Experts of a small language model: vocabulary 16746, 96 squared ReLU neurons an expert.
Below are experts of layer 5 (counted from 0) of a mixture-of-experts language model. Rows are named router (the router's row for the expert), up (a neuron's input weights, with its number), down (a neuron's output weights, with its number) and show model dimensions 384-511. Each number is 200 + 20 x the weight over its row's rms, rounded and kept within 0 to 999.
After each expert's rows: "gets" lists some tokens that make up at least twice as much of what it gets as of all text; "comes before" lists some tokens at least twice as common just after its tokens as in all text. This comes from a sample of Wikipedia text that the model never trained on. Tokens count by the router's weight.

# expert 22
router,198,178,243,193,198,194,221,187,209,207,199,243,222,203,194,200,201,192,235,229,207,188,193,218,188,214,173,185,204,236,190,187,201,175,154,175,214,175,230,214,214,232,204,204,186,197,218,203,201,194,241,216,178,176,227,198,181,182,205,201,192,206,231,199,224,187,175,206,195,190,184,218,190,199,144,156,210,204,174,217,208,185,190,211,190,177,207,209,208,162,224,211,173,201,224,198,222,193,180,221,210,176,200,215,223,195,233,206,209,225,212,238,161,196,195,207,211,184,187,196,210,209,242,172,167,196,226,255
up8,176,205,161,205,179,180,191,186,221,195,224,193,187,192,178,231,188,227,217,209,248,165,205,205,228,185,155,149,206,182,216,221,207,207,189,218,225,225,188,204,197,197,210,196,185,198,259,251,188,193,214,205,195,224,195,210,201,187,241,177,193,178,211,140,182,198,187,178,194,171,213,198,227,223,186,193,200,173,173,190,174,178,162,206,233,177,249,210,226,228,212,235,197,204,178,201,188,174,172,218,224,172,211,182,223,195,189,204,215,181,208,194,179,200,220,188,205,169,207,204,235,214,178,197,172,203,180,202
down8,201,212,194,222,177,161,201,206,238,180,202,171,174,185,188,218,174,176,199,234,213,227,210,191,190,214,223,182,252,197,207,197,208,222,199,183,198,179,208,211,230,173,209,208,192,255,213,219,209,188,168,203,186,203,197,178,208,227,209,188,180,208,191,216,198,223,201,238,213,231,222,202,176,205,230,173,179,185,221,212,214,252,215,207,223,165,201,214,201,210,178,148,179,191,189,197,204,200,243,211,176,208,208,175,172,157,198,178,241,180,217,182,222,142,231,214,187,215,226,236,228,222,221,190,194,205,201,153
gets: " ", " (", "–", "201", "202", "200"
comes before: "1", "2", "0", "3", "4", "6"

# expert 6
router,194,216,224,217,210,223,221,200,219,243,199,206,211,179,205,240,173,193,231,224,168,189,203,211,182,182,222,184,238,176,227,231,178,202,193,175,186,225,215,211,216,212,180,213,242,171,209,163,164,196,186,205,181,193,215,193,234,209,198,242,203,208,207,209,171,171,209,180,244,170,203,205,203,217,176,207,200,153,194,174,187,190,186,206,171,206,223,199,227,217,247,221,191,198,201,167,185,246,183,210,189,176,190,213,201,216,239,202,225,215,209,197,218,216,195,191,219,224,201,187,229,190,214,224,190,183,194,181
up0,211,209,212,177,187,228,180,164,228,198,238,192,216,193,200,201,204,193,182,221,222,226,228,202,205,202,200,219,230,156,241,182,167,234,206,211,222,200,252,233,213,193,210,238,216,226,200,191,204,233,186,211,230,193,203,190,210,216,206,182,229,191,214,201,205,204,152,221,167,223,187,180,239,219,181,198,212,207,169,227,177,198,202,191,200,209,185,219,224,170,191,188,179,171,202,187,191,197,199,213,176,188,243,219,194,170,147,195,218,198,230,227,199,208,186,203,217,200,209,209,191,226,181,215,177,235,178,180
down0,207,215,181,190,207,202,186,199,209,179,210,154,205,214,183,227,220,240,205,206,175,199,191,183,160,227,213,217,191,185,187,197,192,230,167,232,203,181,185,216,217,191,202,204,189,219,243,205,185,210,206,248,184,216,162,206,200,194,189,222,175,234,223,198,204,214,233,209,194,210,205,194,189,215,173,242,179,199,210,191,205,222,184,200,207,190,177,168,219,174,203,171,214,226,234,202,213,180,204,171,201,206,192,195,207,176,185,167,193,191,187,212,209,173,185,166,208,154,196,197,184,188,134,216,184,190,177,206
gets: " |", ":", " –", ";", " /", " that"
comes before: " ", " \"", ":", " to", " —", " +"

# expert 39
router,196,238,169,222,196,195,209,191,181,184,206,201,190,176,204,165,196,192,212,214,202,198,187,182,163,175,214,204,230,214,176,216,226,205,199,219,206,204,180,207,205,180,219,225,167,182,186,178,213,199,192,186,183,155,211,213,178,222,161,208,194,206,161,177,224,183,204,189,208,196,196,209,215,192,196,191,151,182,220,183,196,220,199,215,199,217,199,154,164,168,183,232,205,197,187,194,167,184,198,213,184,231,194,221,206,206,219,149,200,176,157,221,181,166,224,186,224,196,178,204,233,159,237,183,206,182,188,229
up0,216,174,228,222,183,197,189,167,196,231,208,131,207,181,170,184,218,170,194,205,225,233,208,203,231,246,214,205,265,169,221,214,206,185,183,197,176,184,207,192,207,189,188,168,195,217,229,182,189,192,181,216,187,198,164,186,195,202,218,206,214,187,169,191,189,228,160,175,176,219,202,220,238,184,183,185,250,234,210,197,210,204,202,207,192,218,196,184,189,210,202,211,220,172,194,192,194,206,201,193,183,152,213,221,222,216,217,200,182,175,222,168,241,203,201,207,188,168,199,205,208,179,201,176,206,214,184,206
down0,230,220,168,245,214,215,194,234,207,202,234,234,174,205,204,201,255,205,203,218,193,174,209,236,206,214,206,205,198,210,200,141,201,194,214,161,180,220,214,186,176,189,254,204,187,212,204,226,214,192,190,173,213,188,198,181,184,187,206,202,181,164,197,176,198,197,173,183,217,182,176,208,172,202,191,183,227,182,226,155,194,191,193,186,164,192,209,230,191,191,225,214,203,200,221,197,206,206,219,188,200,214,210,168,181,203,185,193,205,208,221,214,186,168,218,210,191,216,261,248,227,191,235,179,203,220,202,190
gets: " |", "|", ",", "-", " by", " of"
comes before: " ", " the", " |\n", "%", " Democratic", " Total"

# expert 20
router,219,197,179,169,212,181,179,192,215,200,198,179,207,187,218,225,196,219,183,232,195,208,218,219,185,219,240,214,166,192,192,193,210,223,167,186,176,170,182,227,201,175,206,186,225,206,178,216,184,181,217,213,191,166,203,220,209,212,227,186,181,190,184,200,197,194,194,174,179,220,195,176,177,222,186,226,222,167,222,216,212,193,214,212,216,195,180,231,187,203,235,197,212,206,218,147,196,199,201,204,194,187,216,239,189,214,205,226,203,189,193,210,191,166,193,198,206,248,202,211,217,201,219,166,190,171,229,226
up0,211,189,237,234,171,223,199,221,191,205,216,194,198,193,214,221,161,209,195,214,148,215,148,206,170,253,196,223,192,179,183,195,171,224,217,237,229,193,186,225,207,171,187,211,206,205,192,194,201,174,188,200,211,192,189,208,217,186,176,199,192,222,174,176,188,207,212,205,195,187,207,191,204,209,206,186,215,225,167,208,214,194,156,181,181,173,210,206,205,139,244,243,195,216,212,178,181,209,182,227,206,219,159,219,223,202,246,210,219,223,217,190,189,158,224,218,206,189,217,136,215,206,207,212,156,211,204,188
down0,199,177,214,207,155,226,205,167,187,206,200,167,213,225,207,199,218,189,210,195,177,203,172,166,209,222,197,200,202,159,187,184,187,202,222,199,218,201,196,193,197,210,189,210,203,203,211,202,168,203,185,207,200,194,171,200,166,204,211,192,218,204,190,200,215,244,223,167,191,207,197,219,205,218,205,201,222,185,205,186,193,182,215,199,190,209,159,204,209,190,205,220,214,193,232,211,166,188,199,202,192,203,190,197,176,209,195,192,171,173,217,230,204,177,226,184,252,171,225,198,206,203,231,188,155,198,212,227
gets: " for", " of", " to", " in", " with", " In"
comes before: " the", " a", " his", " its", " this", " their"

# expert 18
router,217,210,180,186,200,196,176,219,154,217,205,192,202,183,231,227,201,173,194,196,178,175,189,208,220,235,195,206,206,191,220,216,219,206,209,205,213,219,191,205,235,197,167,218,191,175,197,176,224,194,173,215,169,201,196,202,204,186,234,211,196,213,196,190,191,175,203,210,239,189,207,225,198,193,180,194,175,194,180,196,204,202,206,197,226,188,197,201,192,224,198,211,181,204,225,190,175,180,237,173,194,195,234,205,211,194,224,238,204,203,246,218,174,190,202,167,222,199,226,226,205,201,179,213,224,185,197,237
up0,240,189,182,186,208,206,202,179,185,180,205,198,178,196,187,191,205,196,193,186,220,163,193,184,214,237,155,217,224,167,167,225,204,214,205,198,220,185,176,217,197,204,188,201,196,216,191,211,214,181,205,235,218,207,222,179,191,224,195,238,199,147,215,204,207,215,181,170,210,189,189,209,203,152,189,198,194,224,190,194,221,187,201,192,198,181,185,222,198,187,210,208,205,217,185,215,196,192,199,162,169,179,224,255,229,228,190,206,184,192,204,182,230,221,223,173,230,209,201,189,208,196,179,204,234,140,212,204
down0,199,220,222,189,209,204,203,205,234,218,196,168,209,219,190,198,200,207,228,183,207,237,195,209,223,175,235,205,189,225,222,174,193,175,188,211,174,186,254,217,207,201,214,204,182,186,177,187,192,226,202,195,185,203,164,192,189,166,213,159,211,198,205,171,239,193,180,245,177,198,176,199,216,225,225,211,195,167,200,217,172,189,182,216,206,193,225,196,220,176,200,185,226,245,203,185,242,190,206,212,187,222,211,190,192,197,215,226,208,212,203,193,219,169,176,241,202,205,186,179,229,185,215,194,181,228,223,197
gets: " in", " of", ".", ".\n\n", " on", " from"
comes before: " the", " of", " and", " The", ".\n\n", " to"

# expert 31
router,174,206,193,186,205,174,207,228,193,184,211,224,209,193,191,154,167,200,183,180,208,192,198,188,206,212,190,202,198,226,216,194,164,220,214,182,194,227,214,173,183,166,181,220,242,222,193,202,196,206,191,217,170,203,199,227,183,171,199,219,177,173,207,196,211,201,221,214,180,259,206,176,235,195,201,178,178,193,233,177,227,207,179,223,207,196,186,169,236,206,194,225,212,173,190,217,212,187,192,214,224,199,148,182,226,166,236,220,207,221,226,262,178,195,227,190,178,172,204,210,214,210,191,214,193,172,200,187
up0,189,189,233,183,183,203,173,202,210,207,226,194,152,198,202,195,176,199,187,206,231,236,163,193,207,198,188,201,197,211,212,172,220,189,215,230,185,192,194,185,214,211,205,239,193,154,228,226,226,207,178,198,157,205,182,183,167,193,222,192,191,195,181,214,194,221,188,167,194,178,169,169,175,203,201,182,219,225,223,165,149,169,166,168,193,194,212,180,191,176,200,224,225,190,180,227,190,192,193,202,225,213,213,196,211,205,194,220,197,224,198,187,191,194,213,202,203,204,179,209,205,184,196,171,204,202,186,256
down0,200,208,194,157,198,195,223,211,204,205,179,177,181,214,188,200,185,199,206,171,196,173,180,192,180,193,193,214,192,196,192,232,174,219,240,190,215,232,194,194,196,214,205,184,175,176,202,177,221,204,193,181,225,197,201,226,205,156,206,217,200,182,192,158,197,209,223,178,222,209,150,152,188,216,197,225,217,203,205,216,166,193,187,196,228,175,203,160,211,164,198,198,198,212,192,189,220,225,201,222,189,198,172,197,188,238,200,222,190,213,166,159,196,184,182,199,174,182,196,199,201,219,225,224,226,210,195,214
gets: "\n", " |\n", ")\n", ".\n", ")", "\""
comes before: "-", "|", " |", " -", "),", "|---|---|\n"

# expert 14
router,205,210,196,211,180,220,210,214,204,214,195,223,199,202,214,187,170,209,227,196,204,213,173,177,183,213,191,206,185,211,226,210,184,219,179,157,164,171,173,171,215,187,196,230,213,203,202,200,200,216,205,252,182,222,236,154,216,233,211,188,196,219,191,231,217,209,198,239,201,180,183,230,216,180,216,194,204,184,187,179,182,170,186,167,190,197,218,201,208,241,204,199,185,184,246,215,202,175,207,189,229,206,231,253,187,225,233,180,185,213,225,201,245,202,233,177,177,217,197,233,202,190,204,198,174,228,223,203
up0,234,198,197,193,213,220,198,222,164,211,153,192,199,215,226,204,229,177,187,172,192,189,188,208,203,219,189,214,184,192,190,226,194,224,193,203,186,158,189,196,184,214,201,208,229,209,198,231,180,182,191,204,216,224,227,196,190,158,179,205,200,198,194,211,195,187,185,219,210,195,181,193,175,189,202,192,218,254,198,213,215,199,208,206,204,185,230,232,189,214,214,189,206,203,205,196,175,181,217,203,198,212,201,230,169,227,200,189,238,206,210,204,207,183,193,183,248,250,168,171,198,169,173,228,229,197,203,195
down0,203,202,222,225,194,201,197,203,183,194,201,188,200,182,144,208,161,212,218,218,170,194,194,200,220,195,204,196,202,178,168,210,187,156,218,198,199,197,203,232,180,202,245,146,205,185,178,183,199,161,201,139,214,231,175,207,182,220,194,224,220,170,213,191,183,206,172,189,197,220,185,176,199,204,187,211,172,207,199,206,172,195,223,214,175,229,197,209,187,205,187,229,198,241,212,187,206,216,191,181,195,202,230,183,197,186,196,216,198,188,217,230,203,194,214,218,182,222,207,221,207,214,189,212,220,200,182,181
gets: " (", ".", "==", ".\n\n", "ation", "==="
comes before: ",", " of", " was", " in", " is", " and"

# expert 35
router,194,190,209,182,187,236,214,181,184,189,192,172,183,199,236,219,197,217,181,188,144,244,200,187,165,230,217,201,198,160,163,196,221,237,142,188,192,202,159,218,230,208,228,175,186,221,227,187,186,195,177,203,243,206,198,180,202,185,149,153,190,180,179,190,223,222,206,178,237,218,175,206,200,208,207,217,243,202,220,178,226,200,195,182,190,182,249,206,197,226,196,202,210,214,180,181,227,193,207,207,214,227,239,195,184,214,202,204,163,198,163,197,190,197,150,198,193,228,211,210,217,191,195,171,193,188,205,200
up0,224,170,199,213,178,186,232,206,204,190,207,208,221,204,218,180,216,202,173,220,225,246,161,220,205,165,194,225,159,213,214,187,189,230,182,178,176,204,183,222,245,215,198,206,201,195,205,186,190,205,187,227,177,236,194,170,215,169,196,189,217,180,236,198,217,174,200,165,210,216,182,161,195,161,218,221,219,206,184,208,226,223,224,209,198,160,197,228,212,188,196,197,184,215,194,184,190,207,223,210,233,216,210,206,206,178,204,213,174,199,203,203,166,195,216,171,233,217,196,192,224,196,184,159,199,177,222,202
down0,188,209,229,164,230,213,192,195,179,218,210,185,210,184,209,209,224,218,182,195,217,197,178,202,235,186,166,216,184,219,249,169,177,191,225,213,192,186,190,197,217,180,212,189,209,191,205,154,184,221,197,223,181,223,226,183,218,179,213,218,184,245,197,228,196,206,166,201,225,230,181,164,206,212,197,228,216,201,184,186,174,208,217,206,170,202,225,231,233,215,216,177,207,223,212,193,193,193,207,187,208,180,202,224,202,208,206,205,178,217,209,204,194,174,159,181,188,208,184,208,199,227,166,195,217,180,220,191
gets: " to", " of", " with", " that", " a", " and"
comes before: " the", " a", " to", " that", " his", " her"

# expert 36
router,228,198,182,219,194,207,212,200,197,232,163,256,234,196,201,206,165,211,195,175,210,216,213,241,197,208,177,186,192,175,208,236,197,212,188,198,208,257,192,211,226,230,210,226,224,207,178,220,221,193,193,245,170,209,202,178,247,166,221,205,216,218,181,177,231,191,186,190,201,237,178,196,250,212,204,214,171,220,191,213,214,170,174,166,203,166,212,210,177,208,208,196,194,213,181,209,175,207,188,246,217,197,191,196,213,188,190,204,215,180,208,218,199,206,182,192,179,209,202,179,224,209,205,201,204,207,223,167
up0,192,189,194,238,215,242,178,247,215,185,210,163,177,221,212,207,216,233,206,202,216,226,223,196,205,252,203,220,216,210,210,193,184,206,198,184,197,187,158,177,166,222,197,211,221,208,201,212,210,181,230,193,207,209,228,216,149,212,179,167,202,192,212,205,140,226,190,186,184,211,173,204,175,196,207,174,209,208,205,186,204,241,231,183,238,177,228,225,189,185,205,212,211,207,232,207,170,192,188,155,228,211,192,218,211,207,224,202,186,186,209,173,171,194,237,197,248,208,222,212,188,193,172,235,184,185,216,206
down0,178,221,209,185,195,216,173,202,159,220,190,223,204,222,178,210,213,212,205,202,220,203,214,175,170,224,194,173,210,202,191,208,213,174,182,193,213,224,194,213,193,209,195,192,215,215,208,197,195,175,185,185,242,199,226,179,176,199,242,175,204,215,201,170,216,185,216,179,195,153,170,212,223,152,180,191,173,181,205,187,218,202,208,178,210,218,214,213,190,196,200,210,176,176,204,233,187,200,232,208,217,223,170,189,202,207,206,180,205,218,177,192,182,212,175,207,217,151,212,186,187,176,179,216,203,172,196,167
gets: " and", " was", " is", " it", " he", " they"
comes before: " was", ",", " is", "′", "'s", " in"

# expert 33
router,228,201,247,172,198,203,210,171,218,232,231,221,219,199,193,228,211,215,184,245,171,195,226,189,215,245,181,197,206,200,204,187,240,219,184,200,151,212,232,190,209,196,237,216,210,175,206,188,209,193,205,194,238,204,217,227,164,199,232,188,230,197,197,191,237,196,181,150,208,194,203,246,193,164,188,200,201,189,228,165,178,216,203,227,212,197,232,196,238,182,230,224,191,169,177,198,189,227,206,206,242,193,233,195,208,168,208,209,196,197,215,209,195,225,199,186,217,152,191,179,208,196,237,169,213,200,189,202
up0,190,157,192,219,219,203,185,216,218,193,195,199,211,201,207,194,191,219,210,195,177,211,224,208,195,196,220,213,209,223,175,205,197,181,208,169,229,198,211,172,202,250,179,201,159,212,219,189,169,213,159,190,213,191,188,217,170,211,197,202,206,165,218,180,215,184,199,186,184,217,213,172,185,209,215,215,176,189,157,196,213,199,229,177,184,199,218,206,209,162,200,211,181,203,179,203,187,170,179,226,171,202,205,214,178,170,196,223,192,192,203,184,201,236,180,197,198,184,194,193,194,198,205,204,166,205,158,223
down0,176,215,201,249,196,212,187,220,216,210,180,210,173,202,206,174,181,220,204,222,223,208,193,243,214,187,201,171,217,241,189,207,239,215,175,205,190,186,170,202,185,189,200,209,163,175,219,205,202,187,213,210,203,223,207,230,185,229,177,162,212,171,173,183,165,177,220,172,193,185,215,178,194,227,204,200,177,181,219,207,217,218,176,172,201,172,205,212,174,178,221,187,182,216,190,173,193,196,205,183,197,181,150,223,196,188,215,202,229,250,172,215,186,202,194,213,168,238,180,233,195,192,213,210,161,216,199,184
gets: " |", ";", "'s", " his", " their", " were"
comes before: " ", " —", " —;", " States", " +", "ious"

# expert 30
router,196,232,198,187,188,157,191,187,191,177,210,208,194,174,212,164,213,169,177,190,218,208,168,207,183,247,210,195,195,171,163,166,192,184,200,207,185,201,207,177,203,202,191,181,195,191,180,184,234,189,195,200,223,175,219,194,185,229,188,178,189,221,204,186,202,200,196,177,185,213,206,183,239,189,200,199,214,180,158,191,213,177,190,182,167,194,207,190,164,225,176,219,215,212,218,198,207,224,197,218,188,222,209,208,241,212,212,181,218,229,177,221,223,212,203,229,210,196,219,198,189,172,204,165,220,165,219,181
up8,195,173,225,196,208,203,193,199,208,216,203,173,211,202,231,184,229,206,207,227,183,186,187,182,184,164,200,218,198,207,179,202,248,217,190,196,222,205,228,199,208,176,199,166,179,194,210,185,206,207,191,186,169,166,162,204,247,207,208,209,165,196,208,184,207,191,208,202,185,218,167,225,182,202,180,208,189,194,185,257,198,188,168,161,192,229,187,191,209,217,175,194,169,213,161,208,240,184,212,193,206,224,236,216,189,197,211,210,174,203,218,188,224,196,140,205,210,193,196,246,187,178,225,186,227,200,175,195
down8,201,216,191,178,219,210,229,206,194,232,183,222,225,202,204,194,205,171,189,241,234,182,190,171,215,148,203,181,195,214,202,152,206,228,207,184,210,194,170,224,189,219,201,244,201,205,201,221,214,196,197,220,201,241,182,182,211,222,195,203,198,210,185,170,180,201,201,220,232,220,176,222,168,175,229,208,203,204,240,217,155,187,204,194,159,186,229,203,203,211,215,183,238,159,197,202,205,162,191,235,179,232,197,210,226,168,190,203,192,221,209,172,172,188,232,244,186,194,204,171,198,221,216,200,175,195,214,180
gets: "0", "1", "3", "2", "6", "4"
comes before: " |", "–", ";", " |\n", ")", ")\n"

# expert 4
router,224,195,185,186,209,206,204,206,221,202,180,197,207,194,183,198,208,221,143,183,178,211,208,217,181,198,164,186,198,209,231,213,197,204,206,180,194,201,233,224,188,173,206,204,215,205,199,183,230,213,165,198,171,193,170,143,237,204,217,174,219,197,176,194,206,183,161,213,222,194,191,177,187,187,171,217,231,191,200,204,195,193,184,192,213,193,170,163,192,206,210,209,193,217,192,200,212,190,227,197,197,222,213,174,226,170,191,214,166,230,189,193,194,196,169,218,204,212,205,166,209,191,206,163,223,229,199,189
up0,204,204,198,175,182,174,220,204,199,202,244,215,202,168,196,239,203,207,216,197,200,174,208,188,187,203,197,192,190,212,202,173,206,175,155,199,220,179,199,191,219,174,196,213,193,191,182,209,200,228,199,209,168,206,196,254,136,205,208,198,188,225,199,180,196,176,195,170,233,182,204,194,181,196,206,190,199,182,197,211,188,212,163,211,182,212,206,218,205,204,199,211,156,177,202,186,207,195,211,180,197,173,214,193,205,153,184,237,206,211,180,227,209,212,186,167,217,223,186,155,193,181,203,201,210,203,177,211
down0,201,226,212,183,185,148,208,202,198,204,171,220,200,211,223,231,215,206,202,180,206,228,189,184,192,215,180,194,229,212,231,204,156,176,173,169,177,187,207,170,190,230,187,225,199,161,160,204,196,192,190,231,244,172,177,202,172,199,170,198,201,218,223,174,228,221,227,227,163,218,205,212,239,193,198,198,207,202,191,223,165,216,189,202,231,223,166,196,172,198,172,226,181,196,221,180,178,205,194,166,180,200,222,215,168,175,245,224,212,201,234,203,214,182,225,191,205,193,157,183,195,178,223,225,221,201,163,193
gets: "\n", " that", ")\n", "-", " which", "|"
comes before: "-", "|", "=", "==", " year", " Party"

# expert 2
router,224,182,198,222,210,211,202,226,193,195,200,182,203,196,219,197,239,225,198,187,209,226,201,250,197,203,157,157,195,239,221,206,227,167,205,213,200,179,237,210,197,172,194,204,209,237,183,193,185,201,189,180,210,156,208,198,188,206,173,213,194,192,225,180,208,205,213,200,195,211,161,184,206,191,163,194,200,183,208,197,207,190,186,198,205,232,170,185,197,203,173,230,196,214,222,218,188,195,216,210,160,196,217,227,217,200,218,205,195,229,201,191,221,228,187,179,183,194,216,203,195,184,233,170,184,169,183,183
up8,226,199,221,187,173,213,186,216,227,192,223,193,182,187,191,240,204,223,185,214,204,158,200,216,186,163,182,188,186,213,182,228,190,197,191,206,183,213,209,241,205,230,195,177,184,193,161,202,198,227,213,182,207,174,194,198,146,208,190,195,204,203,189,200,214,183,227,203,189,198,211,220,210,212,156,190,233,198,213,197,203,195,200,210,166,192,228,177,207,202,210,188,190,237,219,208,226,246,250,191,152,203,225,188,215,206,232,195,192,230,168,211,230,235,216,200,199,208,218,189,208,216,246,171,178,225,213,207
down8,209,200,177,167,208,201,212,173,210,208,186,220,210,198,222,207,210,181,229,219,198,225,211,203,195,211,239,175,205,209,258,183,229,187,215,207,210,188,188,226,183,219,186,181,189,202,227,236,209,223,185,216,189,201,163,179,205,219,195,191,195,164,218,224,202,203,220,203,218,198,199,155,204,194,181,237,187,191,176,261,194,198,231,240,230,207,227,212,181,192,203,203,201,199,199,213,232,189,182,202,238,218,217,213,168,211,192,200,177,188,190,197,168,245,187,217,200,191,198,163,180,183,191,204,201,160,194,207
gets: " ", " the", "–", "200", "201", "202"
comes before: "1", "2", "0", "3", "4", "6"

# expert 7
router,156,183,181,160,214,170,194,217,202,180,197,243,174,208,158,189,208,188,227,219,220,174,196,192,192,214,190,195,222,193,200,193,220,198,201,207,220,192,222,202,203,171,181,215,210,230,213,175,153,211,188,184,147,212,198,210,175,188,220,195,195,198,218,187,189,217,212,210,205,203,209,206,231,219,197,181,234,219,186,196,187,218,187,181,199,212,174,210,205,170,217,177,166,234,221,227,210,220,199,164,220,201,191,177,189,188,217,200,214,183,210,229,162,219,243,183,143,187,197,192,191,187,169,185,209,192,201,147
up0,213,170,208,208,218,204,214,202,193,162,212,227,205,202,245,206,187,191,204,174,206,216,198,206,175,188,205,191,179,206,192,187,219,212,232,205,209,239,231,185,188,193,214,198,158,170,185,171,200,168,168,222,208,204,215,204,212,196,212,191,233,210,206,211,172,217,226,183,171,208,204,195,210,178,175,180,190,224,162,198,203,211,201,210,229,220,243,202,171,207,180,179,178,205,172,213,216,197,186,182,213,201,202,201,190,191,195,180,189,203,220,202,207,199,213,201,196,172,196,221,223,232,189,222,195,225,152,191
down0,189,257,198,186,197,212,211,200,207,209,175,191,180,194,209,193,188,230,221,174,246,201,174,189,207,174,176,167,168,213,203,197,227,174,171,216,175,192,181,214,171,198,201,171,171,208,220,196,164,204,187,241,163,182,205,204,241,222,229,212,192,189,196,216,213,208,210,192,232,210,204,203,186,216,175,211,195,224,174,184,201,207,172,245,205,196,215,217,195,217,179,199,239,202,187,202,236,256,175,180,228,223,184,227,184,242,183,214,190,213,219,205,192,183,214,209,209,175,219,217,246,177,209,218,221,186,176,192
gets: ".\n\n", "==\n", "\n\n", ".\n", "===\n", "\n"
comes before: "-", " |", "|", "==", "===", "The"